Below are experts of layer 6 (counted from 0) of a mixture-of-experts language model. Rows are named router (the router's row for the expert), down (a neuron's output weights, with its number) and show model dimensions 0-255. Each number is 200 + 40 x the weight over its row's rms, rounded and kept within 0 to 999.
After each expert's rows: "comes before" lists some tokens at least twice as common just after its tokens as in all text. This comes from a sample of Wikipedia text that the model never trained on. Tokens count by the router's weight.

# expert 59
router,195,246,216,198,235,234,189,181,163,222,167,170,176,214,147,137,153,105,179,226,217,142,153,138,233,178,273,143,186,257,202,222,162,217,249,199,235,197,123,229,129,220,258,125,211,182,183,203,196,237,193,263,197,148,191,232,219,216,223,107,172,168,201,228,149,221,199,188,213,148,176,168,187,210,239,168,148,244,219,215,256,181,198,172,167,189,235,178,216,176,206,184,154,166,257,238,261,256,173,217,145,194,180,144,154,207,250,182,234,228,193,201,233,174,173,156,186,222,227,156,144,102,211,207,277,263,175,159,207,227,169,233,193,129,197,159,170,159,235,199,207,157,235,167,227,205,241,202,251,226,197,200,155,125,94,225,108,157,202,294,183,165,147,258,208,116,242,207,179,205,211,163,163,241,287,264,210,250,243,198,240,143,243,235,192,195,136,208,202,236,112,194,217,233,166,207,184,232,259,249,162,160,166,161,208,121,231,218,182,183,263,202,199,218,199,172,156,169,296,188,163,201,177,263,234,184,207,193,175,183,140,196,171,249,246,167,253,203,174,154,182,194,217,185,274,225,224,124,238,175,180,96,248,266,250,192
down0,168,209,213,160,146,192,265,233,184,192,184,242,203,229,212,163,187,171,214,229,178,254,219,155,132,255,232,204,187,276,248,171,177,186,211,224,134,156,124,261,205,300,165,208,169,234,217,216,200,209,180,188,204,218,207,178,267,193,172,189,159,197,274,129,276,164,122,184,171,219,163,258,281,236,230,198,178,186,264,274,226,223,251,228,217,203,251,238,207,162,195,228,209,211,114,185,233,189,195,187,139,211,137,125,210,260,264,238,273,139,195,217,223,244,113,174,184,154,193,243,251,234,115,149,131,188,124,172,192,197,218,235,171,305,219,246,180,166,200,187,190,133,225,256,193,227,210,225,174,269,185,188,230,264,192,255,192,206,183,152,184,261,282,245,191,218,180,127,218,219,221,121,224,183,225,227,206,169,137,223,157,229,184,216,230,208,163,158,302,171,203,261,223,162,200,135,172,175,204,179,205,175,242,160,213,224,181,180,195,216,201,122,186,210,213,189,207,191,217,129,144,219,237,167,180,193,119,146,233,168,211,106,258,239,198,150,237,223,192,188,229,167,252,108,190,129,221,245,204,224,220,242,187,202,210,200
comes before: "9", "0", "8", "5", "7", "6"

# expert 36
router,183,173,176,193,163,179,286,184,101,194,174,170,198,157,185,121,185,214,176,197,157,132,155,137,173,144,281,181,197,229,135,210,138,196,179,183,287,200,184,260,161,252,236,219,188,144,196,268,173,199,137,211,168,171,141,180,272,219,285,173,157,219,191,214,250,161,197,193,221,213,196,230,220,213,240,130,190,191,235,255,219,219,157,194,228,219,246,234,156,169,224,212,116,108,198,250,262,181,208,185,149,169,212,178,193,190,237,238,186,161,163,231,233,186,217,150,271,207,218,204,220,133,204,208,204,297,189,197,222,233,172,243,210,171,226,217,223,213,273,211,237,179,227,161,121,191,303,242,166,266,244,255,216,108,154,233,164,232,130,275,118,233,224,161,188,171,239,188,205,256,182,149,168,232,271,203,196,216,177,164,209,190,229,221,194,186,165,194,186,229,213,185,153,214,179,248,164,186,232,188,165,191,237,109,218,99,203,228,142,194,168,215,224,184,177,229,168,180,299,207,214,225,158,196,172,165,196,209,165,201,110,220,192,209,228,172,210,121,230,209,232,291,175,178,236,243,206,198,262,171,157,166,289,159,253,205
down0,148,206,247,203,194,255,160,136,122,210,199,158,249,166,215,224,204,217,200,248,90,200,182,215,214,188,184,241,184,165,213,225,223,204,203,199,212,227,183,171,230,146,152,145,189,189,202,211,112,183,140,228,233,150,198,202,159,205,211,195,222,175,215,209,243,210,212,200,253,176,254,206,245,165,214,188,228,175,153,121,212,219,157,231,285,194,324,223,220,186,198,176,228,181,161,149,228,258,194,219,220,250,216,182,235,158,136,199,219,217,200,207,189,240,179,227,191,156,192,216,198,241,209,188,206,230,210,218,207,251,124,181,171,233,210,180,201,185,171,198,167,202,150,233,229,249,194,246,219,214,218,202,238,276,144,211,212,293,242,165,217,266,229,232,200,205,239,221,142,187,181,214,139,249,166,135,170,147,144,276,203,266,208,105,214,201,191,298,290,239,195,249,229,204,153,235,243,224,295,161,157,214,137,228,223,200,176,130,255,196,237,172,69,168,233,255,234,153,207,206,223,192,262,162,270,159,177,262,118,237,128,237,178,183,239,226,228,160,274,273,214,169,256,218,187,246,134,231,181,179,135,205,150,250,137,189
comes before: "0", "1", "2", "9", "8", "7"

# expert 39
router,200,283,165,287,204,255,182,207,158,210,235,172,197,192,211,171,153,219,204,214,154,179,156,251,186,205,227,180,196,156,205,172,156,124,241,235,142,198,150,180,106,223,172,168,185,136,177,168,212,235,105,228,187,206,184,284,270,233,175,251,196,237,284,147,261,203,165,198,230,248,117,241,195,247,240,176,197,168,165,264,203,230,245,198,244,122,216,204,202,219,328,201,188,202,231,223,217,236,233,215,199,222,172,104,209,193,197,177,177,171,239,204,207,200,231,149,294,213,264,203,203,191,196,183,149,260,221,229,264,244,222,186,238,149,231,232,183,186,234,206,200,157,164,201,224,189,263,234,164,179,238,181,266,226,169,215,155,188,105,247,229,177,230,151,136,148,147,219,162,259,215,130,156,197,238,218,190,229,210,154,238,321,260,219,189,180,142,226,240,183,185,159,226,192,184,167,210,245,257,261,252,223,265,234,213,166,158,264,209,164,233,310,217,195,185,212,193,283,252,224,179,206,169,179,166,175,189,174,189,173,184,251,200,200,239,194,189,243,182,144,159,198,242,240,164,220,130,229,263,154,199,180,177,163,160,146
down0,225,180,164,173,163,165,182,202,198,252,183,288,213,173,190,199,208,154,177,143,213,148,224,249,197,160,182,207,171,194,201,221,197,300,175,232,182,200,230,208,247,189,169,211,244,182,220,137,179,239,221,211,184,167,182,210,191,173,228,237,170,134,138,165,246,206,209,152,303,257,197,219,245,180,233,233,165,185,186,169,189,158,211,247,154,213,233,213,201,224,251,196,179,193,221,182,211,84,209,190,233,152,187,173,210,281,218,192,191,202,193,199,220,269,162,176,163,177,255,225,175,249,166,180,157,227,181,240,217,240,224,242,230,203,123,237,129,178,331,153,161,139,207,154,263,126,254,68,216,138,209,157,138,154,250,182,163,287,232,135,230,188,227,229,190,210,131,215,190,214,221,172,271,195,213,188,269,171,154,162,205,201,190,205,267,174,220,199,177,246,202,271,212,181,206,212,251,174,206,159,184,228,198,264,210,252,193,260,266,102,255,189,192,218,196,98,215,176,146,176,158,157,147,213,184,182,140,191,196,306,215,173,210,189,179,170,194,184,206,245,126,185,178,205,169,168,157,306,197,230,238,168,199,139,178,268
comes before: " |", "%", ")", "}", "′", ";"

# expert 30
router,245,249,201,192,134,187,237,237,164,219,168,215,189,236,196,178,186,237,217,219,226,143,118,168,167,201,220,150,180,257,192,240,158,169,207,215,219,172,176,247,125,275,217,127,145,207,190,217,193,261,163,200,173,161,186,225,245,226,170,190,184,211,186,188,133,208,156,235,212,170,134,229,180,183,235,142,207,190,181,232,179,207,201,214,191,232,261,238,166,199,246,194,167,190,232,219,263,246,241,178,215,227,202,178,208,185,200,198,178,234,192,152,256,110,213,179,237,228,263,236,233,159,221,196,177,297,210,248,232,266,211,229,167,210,192,210,204,259,254,182,247,126,149,145,174,200,241,299,170,212,296,178,146,190,206,233,117,199,163,224,58,222,234,168,212,159,270,204,247,198,222,99,140,214,244,193,161,166,189,141,248,272,195,246,159,215,160,211,261,233,152,221,161,242,128,260,179,189,238,223,181,250,216,137,205,156,141,236,165,146,169,217,152,168,192,189,139,134,278,231,255,224,207,233,138,151,207,215,177,145,159,208,241,173,232,185,266,122,228,138,190,237,210,217,187,219,178,191,277,179,208,128,216,171,225,133
down0,239,221,191,169,208,160,287,152,155,244,215,195,162,208,268,180,179,211,167,172,164,289,230,202,194,215,200,205,169,216,173,246,155,183,224,295,127,180,251,222,178,153,190,187,230,122,208,168,237,231,265,206,216,168,137,243,123,159,210,185,212,220,242,246,236,235,279,166,126,165,212,238,175,257,236,234,193,111,122,197,185,257,202,142,240,180,164,199,197,188,134,179,229,179,172,186,185,183,179,204,114,199,197,294,253,157,178,192,225,205,186,155,224,199,193,212,210,141,298,231,232,209,262,162,142,250,162,240,219,193,128,221,150,229,198,138,241,336,198,259,180,206,254,223,183,261,147,95,252,148,202,204,181,171,212,172,184,246,201,142,168,258,202,192,220,204,138,117,221,192,175,167,177,177,185,222,199,200,200,166,266,251,278,191,180,153,214,130,188,285,223,229,192,204,229,262,203,225,185,245,200,208,216,257,166,209,162,269,169,206,207,163,171,251,162,231,284,210,147,182,201,237,177,226,169,227,178,207,149,213,207,193,177,198,178,142,227,175,155,287,249,165,180,144,202,204,181,194,209,163,183,217,140,179,162,179
comes before: "0", "9", "8", ")", "7", "–"

# expert 52
router,272,241,199,198,228,122,156,181,92,191,279,186,227,214,137,237,206,190,202,187,130,214,140,156,171,183,207,186,240,163,165,179,203,178,232,238,158,207,120,214,144,205,205,212,194,130,189,209,171,189,118,170,173,210,151,243,242,236,234,189,203,161,237,196,234,176,263,185,294,148,202,183,196,255,231,160,183,147,215,265,226,210,201,186,222,155,230,178,232,164,299,174,195,241,184,211,226,234,164,153,122,94,177,133,210,174,284,146,189,223,188,179,163,215,201,124,277,150,227,202,258,141,147,191,255,236,209,227,241,189,128,145,231,197,239,241,207,210,251,136,223,221,213,243,171,179,258,251,202,214,275,243,285,204,151,253,230,228,152,188,227,185,201,238,177,152,176,199,155,248,209,180,222,269,202,164,191,258,213,187,227,249,281,204,217,185,183,223,208,197,153,223,188,226,270,148,201,191,273,249,179,141,258,265,130,175,232,262,186,222,192,321,159,195,225,234,208,232,204,177,217,251,184,136,182,201,214,141,138,207,164,207,232,166,248,189,202,144,189,240,198,202,221,216,229,205,157,219,236,136,162,156,198,212,239,212
down1,203,192,145,264,199,241,208,138,153,260,153,184,193,146,188,198,86,183,128,210,182,124,193,190,139,226,227,168,206,155,262,242,208,189,211,302,150,163,201,152,168,265,215,185,212,224,261,209,121,196,231,157,131,177,214,172,176,201,205,172,227,153,199,146,239,189,160,281,157,195,189,192,156,195,158,114,185,179,169,192,220,170,210,183,296,230,252,229,285,216,216,202,173,172,159,274,217,192,198,190,224,236,165,224,267,244,223,192,220,188,149,166,183,195,188,123,275,209,209,202,191,199,226,123,199,156,172,220,173,215,268,235,111,199,196,182,205,186,222,228,235,164,188,251,197,207,164,145,240,197,167,231,189,182,138,261,174,267,159,196,210,131,229,167,202,200,258,205,213,283,228,182,144,166,165,243,274,198,199,213,194,237,265,244,201,205,171,209,159,280,159,245,210,176,264,171,212,257,225,189,245,210,258,223,165,240,158,111,173,198,267,243,251,185,224,242,207,205,186,208,184,187,190,285,175,181,99,186,197,175,181,197,313,202,193,160,233,231,285,191,159,212,209,194,170,208,181,205,160,134,214,103,222,191,149,184
comes before: " ", " |", "3", "4", "5", "6"

# expert 9
router,245,286,142,252,179,188,180,148,111,241,244,179,171,195,236,166,189,155,217,272,189,162,162,216,223,154,246,233,137,212,164,200,178,137,184,241,151,150,202,220,140,221,280,188,226,114,161,234,242,199,198,244,199,113,170,233,241,255,203,165,212,141,219,236,214,195,129,190,213,224,188,229,164,197,253,124,217,139,237,211,231,212,251,165,178,240,228,123,225,143,262,261,217,200,219,230,236,244,177,122,185,157,231,162,122,150,306,196,219,152,166,151,241,167,145,184,236,223,214,189,245,179,189,223,158,198,184,217,281,223,169,187,145,191,232,212,208,227,255,149,150,156,250,264,255,271,200,205,227,234,265,260,195,145,218,209,164,179,156,215,154,160,127,147,210,193,180,222,166,264,211,196,155,239,223,248,143,139,257,142,238,201,288,183,194,222,205,208,250,198,166,190,183,270,226,241,230,217,277,203,196,172,260,196,153,223,193,175,198,207,260,224,197,228,190,198,176,173,253,181,220,179,205,230,187,201,284,136,258,182,110,278,187,174,247,193,287,183,203,178,218,227,184,230,233,232,162,223,215,198,179,158,172,179,173,205
down1,169,294,188,183,218,246,179,178,338,229,235,206,178,139,198,168,228,170,183,204,180,204,272,241,140,209,137,196,238,180,234,97,186,173,257,242,164,194,198,190,139,236,238,251,153,265,196,190,180,186,227,145,251,231,164,176,209,232,190,125,239,185,236,255,228,271,177,140,174,235,232,124,168,155,242,216,207,199,153,192,155,237,208,103,207,170,260,188,168,196,217,174,233,232,194,235,259,218,168,201,283,166,155,238,213,207,182,242,184,174,206,190,219,151,125,134,180,304,253,227,229,250,233,239,204,110,200,230,215,167,236,224,202,197,191,249,236,144,197,209,168,120,122,217,194,267,189,204,189,111,216,142,206,198,183,271,280,169,181,273,208,184,165,205,198,191,130,177,181,172,214,248,249,185,269,201,228,220,197,264,174,185,128,157,251,203,225,264,191,196,192,201,289,161,220,128,207,188,119,169,183,254,234,238,210,195,211,236,213,211,160,180,216,166,143,224,206,165,187,246,217,229,174,223,225,146,184,226,258,268,216,193,181,233,189,176,195,240,166,209,233,129,212,154,204,152,200,143,143,190,175,154,172,220,216,159
comes before: " the", " a", " his", " their", " an", " its"

# expert 79
router,239,191,241,208,190,182,206,194,181,236,202,150,192,219,160,220,143,147,203,179,209,188,215,156,194,148,272,126,187,180,173,162,222,181,199,234,242,184,149,235,84,204,186,170,159,171,187,223,180,263,127,155,187,187,138,252,311,256,208,203,146,149,203,221,200,161,217,223,218,197,193,199,218,231,279,239,172,151,151,267,121,202,245,167,115,196,257,174,125,157,214,193,131,204,185,228,244,275,159,158,168,179,198,216,171,196,201,210,197,216,210,135,183,180,162,180,245,160,246,226,203,118,167,245,190,299,212,279,186,217,153,226,147,200,136,220,207,167,276,141,237,198,206,225,160,235,271,195,234,201,205,235,150,151,178,274,172,212,160,195,164,152,186,172,190,156,200,179,161,161,172,139,196,175,245,155,244,215,195,173,248,205,273,144,182,213,178,214,185,159,140,138,151,214,127,237,262,185,222,195,273,197,220,237,208,121,152,191,158,231,231,210,170,200,187,158,145,200,253,212,211,189,128,183,117,174,302,124,206,198,129,275,238,202,270,171,227,191,221,191,183,161,184,276,211,206,206,148,240,191,215,185,156,237,177,229
down0,246,210,169,165,243,237,199,254,270,176,229,183,261,200,171,240,270,209,115,271,202,227,233,210,191,242,189,160,195,168,216,163,226,266,227,203,215,193,201,138,223,188,215,235,160,173,261,190,235,202,197,250,190,141,178,227,255,199,193,232,148,234,213,262,147,143,216,209,155,262,319,185,207,214,164,214,217,194,244,200,228,187,256,209,270,175,154,168,199,197,144,249,177,204,164,248,176,191,204,298,177,218,258,180,98,185,230,131,227,188,208,280,298,252,189,167,151,178,234,214,165,236,254,298,169,183,235,183,165,186,181,192,179,188,170,172,219,279,262,264,162,199,249,164,204,263,203,204,245,185,227,247,148,205,256,201,225,200,210,256,143,157,197,185,234,200,216,242,238,245,156,196,238,162,154,162,250,231,145,218,309,203,242,174,201,166,137,231,191,207,206,115,213,245,180,135,135,191,166,180,124,182,219,207,149,256,167,218,185,172,246,201,194,191,219,204,176,273,149,201,170,182,149,164,218,152,151,234,175,211,183,233,221,186,157,293,192,212,182,194,200,153,120,270,273,235,139,176,159,190,169,205,137,192,147,200
comes before: "1", " |", "2", "3", "born", "4"

# expert 32
router,206,183,167,290,131,184,203,166,145,210,230,190,221,175,248,176,215,216,235,208,168,206,153,233,244,199,281,211,161,176,210,203,212,210,232,240,191,205,152,245,87,242,186,212,218,138,189,187,190,258,183,140,147,208,194,305,276,249,193,186,169,174,251,222,208,206,233,197,210,250,182,170,247,222,211,133,180,161,228,224,212,164,204,111,214,133,212,146,218,185,284,277,189,217,232,241,220,172,204,193,138,199,212,183,202,166,231,243,179,186,197,174,179,240,224,211,223,204,240,213,207,161,129,219,238,277,173,245,248,240,180,185,241,202,219,213,192,198,268,212,213,225,147,254,187,173,272,289,192,165,275,297,271,178,171,151,187,201,199,223,211,152,225,215,178,216,161,198,153,257,258,135,210,222,252,212,178,196,206,181,222,281,313,181,182,190,162,197,197,132,188,191,223,220,201,172,237,260,293,247,158,174,247,250,141,113,152,235,239,214,264,263,149,260,248,238,240,226,223,173,207,221,183,166,149,160,231,148,171,163,163,208,179,182,288,232,199,197,199,189,146,143,205,278,210,280,213,195,241,173,206,166,218,235,289,215
down1,183,175,189,203,194,238,232,244,212,189,286,202,184,181,170,188,187,239,211,254,200,156,237,227,286,248,199,272,253,243,229,237,286,160,222,138,240,166,220,143,194,251,210,204,238,171,247,135,254,230,150,237,178,158,249,180,223,191,234,183,148,218,155,232,196,236,197,228,169,187,250,164,141,150,176,266,152,191,130,193,156,204,156,141,186,194,169,239,240,194,248,111,170,111,208,244,205,206,233,208,183,171,190,248,157,255,233,209,288,243,234,238,204,224,282,181,127,196,271,207,213,222,221,227,200,135,206,208,204,266,228,224,181,267,237,209,276,296,269,209,191,161,213,227,235,151,241,192,181,268,171,120,194,183,146,247,161,222,195,181,176,169,231,193,175,201,237,133,210,177,172,225,231,160,229,171,219,216,187,252,267,137,253,208,202,193,166,221,319,142,241,209,212,198,225,177,219,251,148,239,189,156,209,202,162,186,164,160,217,216,129,233,173,220,186,205,173,137,301,120,176,147,210,207,161,207,157,276,235,187,177,152,188,202,232,223,218,217,193,189,272,250,192,188,198,136,192,177,216,286,242,105,191,207,182,224
comes before: " |", ")", "–", "0", ",", "."

# expert 40
router,274,164,216,218,175,146,216,226,66,230,202,157,189,160,186,160,244,124,171,183,124,233,135,148,151,208,198,119,221,219,218,191,202,147,178,285,258,216,150,214,100,185,197,178,195,118,204,213,207,185,154,164,175,158,173,223,267,266,190,249,226,123,189,162,222,200,262,226,192,212,152,170,151,208,276,199,195,192,168,230,120,123,223,136,129,144,260,178,202,190,274,198,222,258,201,267,206,238,163,187,185,190,221,225,155,129,255,192,146,214,221,241,190,227,152,121,239,219,254,219,221,159,184,208,249,271,224,241,189,255,169,156,176,153,168,221,221,167,240,172,237,220,211,218,132,197,301,203,207,156,211,236,240,182,171,214,181,189,121,250,215,202,142,201,218,216,157,178,169,193,205,170,173,212,219,155,154,206,214,158,288,242,238,203,165,172,194,257,190,182,133,147,232,256,216,202,221,170,236,273,214,184,248,232,125,219,201,250,155,209,238,229,177,167,214,216,207,232,221,198,162,214,186,192,134,167,262,192,241,168,156,195,205,206,240,171,207,174,255,186,135,256,210,250,199,248,216,188,173,146,181,171,138,250,134,229
down0,202,164,165,149,218,160,199,223,160,237,197,165,200,146,190,226,209,174,232,190,165,206,195,191,141,138,280,195,117,214,197,209,233,198,223,206,242,228,166,193,197,123,234,192,237,182,196,215,234,210,289,181,207,139,185,192,228,204,105,221,287,227,187,151,121,221,227,279,298,186,192,211,137,187,210,192,180,205,92,166,147,183,182,211,199,186,173,194,204,204,214,203,208,247,205,204,161,207,211,161,153,166,222,230,215,151,134,216,239,179,185,219,191,149,195,184,232,217,216,240,156,200,199,165,217,201,204,136,156,174,208,235,273,223,245,188,239,211,237,230,251,257,205,208,197,183,211,185,277,126,169,223,71,226,230,161,249,166,189,205,174,234,267,167,194,214,177,180,132,161,233,184,123,205,210,238,157,186,224,177,160,293,143,159,259,255,181,250,280,190,168,296,206,203,204,231,240,233,167,178,235,187,140,179,157,224,219,252,142,220,168,158,235,213,261,263,249,151,213,183,220,214,293,215,262,230,134,233,298,156,148,214,247,264,199,154,244,175,224,256,229,233,107,245,197,178,254,201,237,210,153,219,161,247,163,142
comes before: "1", "2", "born", "a", "S", "A"

# expert 74
router,239,244,240,183,205,174,244,186,167,185,189,204,182,139,203,192,231,182,250,217,146,208,201,118,195,202,217,154,235,170,224,173,181,186,181,184,244,169,209,201,149,186,240,202,150,116,212,209,230,184,119,135,198,132,111,204,230,200,219,168,206,190,223,183,242,298,187,229,186,250,195,159,201,147,318,207,174,125,190,277,251,183,248,193,182,176,186,177,174,186,204,202,215,186,255,261,214,187,226,183,160,197,231,159,181,78,266,179,185,180,179,190,290,152,213,180,274,232,212,168,214,206,187,212,188,276,198,246,191,212,191,235,155,175,257,230,190,208,254,147,224,143,247,163,153,223,282,252,228,211,250,206,222,208,198,199,120,204,146,169,155,180,199,160,234,169,269,262,235,266,250,157,201,270,241,225,195,221,255,209,248,220,272,224,181,142,164,257,206,182,129,140,201,184,181,232,230,258,204,229,208,137,219,204,139,174,131,258,210,121,178,180,155,174,218,193,101,168,241,170,212,239,143,218,135,159,233,188,160,187,182,208,277,173,192,171,213,138,241,141,152,210,189,255,240,261,157,197,268,184,210,121,224,240,171,231
down0,248,143,219,190,206,204,168,201,231,232,179,216,163,200,232,190,130,221,235,178,152,184,203,245,232,217,256,200,243,228,151,222,239,223,132,227,149,242,106,193,199,214,139,223,244,224,182,104,265,229,252,88,219,233,224,156,202,202,189,221,246,226,164,154,122,204,171,209,206,187,185,179,147,210,154,206,260,253,187,250,210,200,205,205,205,254,155,249,227,235,204,170,163,181,210,241,297,256,170,150,185,204,269,195,243,209,171,197,208,271,186,179,181,210,248,160,237,189,221,242,113,157,194,244,231,235,157,195,314,102,199,200,222,172,241,154,227,294,213,231,211,227,276,214,180,189,146,233,232,109,212,238,221,312,212,157,198,184,211,243,248,110,232,172,229,209,193,139,179,186,175,208,157,182,250,147,342,232,215,168,249,216,155,197,175,198,147,238,197,208,233,256,221,223,178,259,215,205,197,227,172,223,201,226,223,130,241,247,183,196,162,153,188,217,227,212,227,224,171,208,188,171,283,238,214,290,145,170,196,212,232,217,175,226,175,194,227,193,183,102,238,171,190,252,167,200,144,192,234,182,201,166,162,150,244,224
comes before: "1", "2", " |", "3", "4", "5"

# expert 49
router,248,233,227,237,145,182,219,191,215,226,212,226,203,177,121,236,198,220,228,255,242,212,207,155,222,261,190,175,229,244,233,199,198,232,203,227,211,210,213,186,181,197,239,201,168,169,173,175,184,233,147,247,192,254,159,235,247,199,265,104,142,138,260,200,228,273,234,205,211,175,132,181,193,151,256,163,162,203,241,225,179,137,183,215,171,188,249,179,159,137,308,249,193,160,289,213,240,204,240,191,137,144,159,191,138,190,272,188,179,178,170,153,167,173,167,201,269,193,266,230,163,166,191,266,206,245,145,221,262,234,209,150,212,179,254,179,191,214,209,145,203,221,165,175,202,192,179,250,264,181,190,277,159,179,172,171,163,258,166,174,192,187,183,212,205,200,241,184,203,306,291,169,158,226,189,232,174,267,248,221,245,185,186,175,187,197,183,204,236,142,130,183,197,199,176,240,199,234,201,203,229,184,258,156,197,151,127,194,154,149,257,267,207,283,215,186,229,180,146,160,180,200,85,217,88,168,229,158,224,142,154,166,279,196,279,198,238,135,210,132,196,190,189,243,223,208,222,201,228,140,242,206,245,267,227,124
down0,154,149,208,206,219,221,234,187,213,165,149,169,249,195,256,142,143,142,194,200,231,171,235,230,169,235,174,192,239,162,269,172,217,225,179,172,166,223,232,216,283,156,216,256,200,174,182,210,263,190,202,236,186,215,221,176,232,151,220,222,285,294,220,166,204,186,149,241,258,139,163,235,179,245,162,175,194,178,246,218,228,252,191,217,206,162,217,222,181,187,230,180,211,244,182,177,268,247,188,225,232,206,197,170,188,192,159,124,301,93,202,144,214,171,160,236,226,235,247,170,211,217,227,246,215,241,198,239,232,162,263,172,247,223,201,151,223,192,169,201,122,152,270,160,205,225,161,185,203,199,192,231,255,140,211,189,201,239,285,191,238,247,268,99,205,228,203,162,218,311,229,148,176,235,200,216,263,226,249,150,229,147,260,247,216,218,84,155,180,198,182,207,157,181,270,220,192,148,246,164,239,143,175,221,176,154,220,208,227,155,228,154,181,213,230,123,176,185,148,151,174,177,272,239,254,119,165,189,183,220,166,132,189,219,165,245,226,173,171,240,196,251,317,164,244,189,263,180,214,169,248,219,222,202,192,264
comes before: ",", " of", ".", " and", " in", ":"

# expert 14
router,234,279,192,195,217,179,250,134,169,194,225,200,171,216,122,147,168,189,209,205,132,149,185,223,175,170,255,151,240,249,186,218,207,159,194,261,213,111,178,222,136,190,145,121,180,169,228,152,171,198,150,206,174,202,122,309,244,241,213,137,177,192,186,222,169,147,246,277,216,122,132,193,216,243,253,190,220,175,230,260,211,216,225,151,175,188,252,161,183,158,257,221,156,179,240,229,195,249,210,177,167,212,165,186,179,132,277,117,167,225,254,224,189,220,227,163,255,198,298,243,248,126,189,212,180,180,217,222,197,226,193,177,208,205,204,198,169,226,222,146,189,184,232,187,235,176,218,247,240,194,211,253,180,145,139,209,199,263,188,179,194,167,163,188,194,160,176,174,207,139,220,198,152,197,235,227,209,162,232,218,254,216,230,188,172,174,197,178,154,145,156,187,221,227,161,183,192,226,204,227,231,192,120,212,106,176,157,226,180,266,203,216,224,204,175,181,209,231,254,138,197,188,69,184,272,199,303,192,217,180,175,158,245,140,294,156,205,164,195,203,151,281,231,202,171,233,127,160,271,135,185,144,199,264,263,188
down0,223,157,191,148,310,237,152,117,217,123,190,200,232,245,188,109,196,239,250,226,177,124,235,224,220,244,225,113,209,159,161,211,202,159,194,210,194,138,189,114,226,264,188,175,234,227,219,147,206,195,178,172,237,281,206,227,165,276,165,225,247,189,170,186,251,146,147,196,133,134,193,186,178,240,214,232,219,238,273,237,243,161,191,184,159,230,183,187,113,126,290,146,249,228,183,161,148,212,149,238,185,249,238,170,247,215,179,235,231,189,201,215,206,186,234,213,159,181,145,254,249,179,187,167,202,161,243,145,195,257,154,204,180,229,180,242,202,206,232,211,160,185,112,223,214,187,185,217,179,140,137,168,197,190,259,205,155,214,181,153,181,187,209,201,203,133,167,200,208,194,212,273,245,237,150,299,223,278,166,212,205,179,172,225,184,220,170,176,212,127,152,292,264,188,130,243,173,148,260,203,185,113,161,220,233,182,272,155,278,186,210,199,214,239,185,212,179,220,214,175,227,225,204,219,211,272,138,236,221,205,164,187,144,154,145,226,222,202,196,164,221,246,241,235,229,198,239,160,209,140,255,221,138,177,172,238
comes before: " ", "\n", " —", " +", " L", " −"

# expert 62
router,191,267,212,235,180,215,228,142,139,277,217,209,203,233,200,171,171,251,177,273,116,168,181,212,222,186,266,108,193,221,260,122,141,252,234,267,208,259,135,225,160,242,234,180,196,178,241,212,245,230,115,207,242,222,181,265,229,166,223,190,181,218,209,212,277,142,234,226,252,242,224,194,211,197,202,180,258,215,230,209,231,138,208,134,141,221,250,210,212,177,229,219,166,158,173,242,209,217,183,143,113,246,221,173,157,143,254,182,168,192,189,278,174,204,238,159,243,228,290,177,186,194,211,270,202,169,180,174,261,226,185,198,235,153,265,247,191,259,208,164,115,187,215,141,242,209,270,249,245,211,255,253,246,187,180,268,211,218,165,254,183,148,161,201,186,106,186,208,236,212,219,157,172,249,179,268,207,134,189,212,311,230,216,180,183,188,241,202,202,142,191,244,178,235,156,205,245,225,234,289,212,198,205,215,127,145,131,224,195,243,188,251,187,149,163,202,218,201,195,243,229,287,207,240,200,186,224,131,145,191,204,219,210,187,225,187,210,175,268,147,189,244,207,173,224,245,151,137,217,144,214,164,192,260,191,194
down0,293,102,170,203,240,84,177,234,146,162,190,280,208,206,280,206,216,130,239,153,189,180,186,179,154,226,203,192,182,218,212,199,216,180,152,200,239,195,237,253,130,156,233,227,236,169,134,202,202,209,248,174,132,210,186,271,213,174,171,229,185,218,210,142,153,238,216,158,176,199,168,171,181,155,139,195,236,148,157,230,158,255,254,193,229,190,129,217,184,239,193,238,177,251,179,244,115,190,193,226,204,188,185,108,165,216,178,186,214,195,134,213,188,237,194,240,228,227,147,280,179,236,210,179,243,298,153,154,220,213,126,162,253,210,200,194,124,143,198,222,252,135,198,134,167,160,189,156,221,230,215,236,248,210,215,174,210,206,171,132,164,214,134,221,184,293,213,262,160,194,217,145,196,196,219,211,214,251,197,144,183,135,207,232,195,195,220,193,181,254,225,170,258,191,255,245,212,169,221,152,210,255,205,212,218,258,234,196,168,252,158,227,127,265,218,111,128,189,163,177,145,158,149,148,111,243,246,190,156,214,217,258,202,244,271,160,193,197,139,224,199,251,233,240,193,167,270,194,190,231,232,209,193,194,241,154
comes before: " in", " to", " a", " by", " on", " the"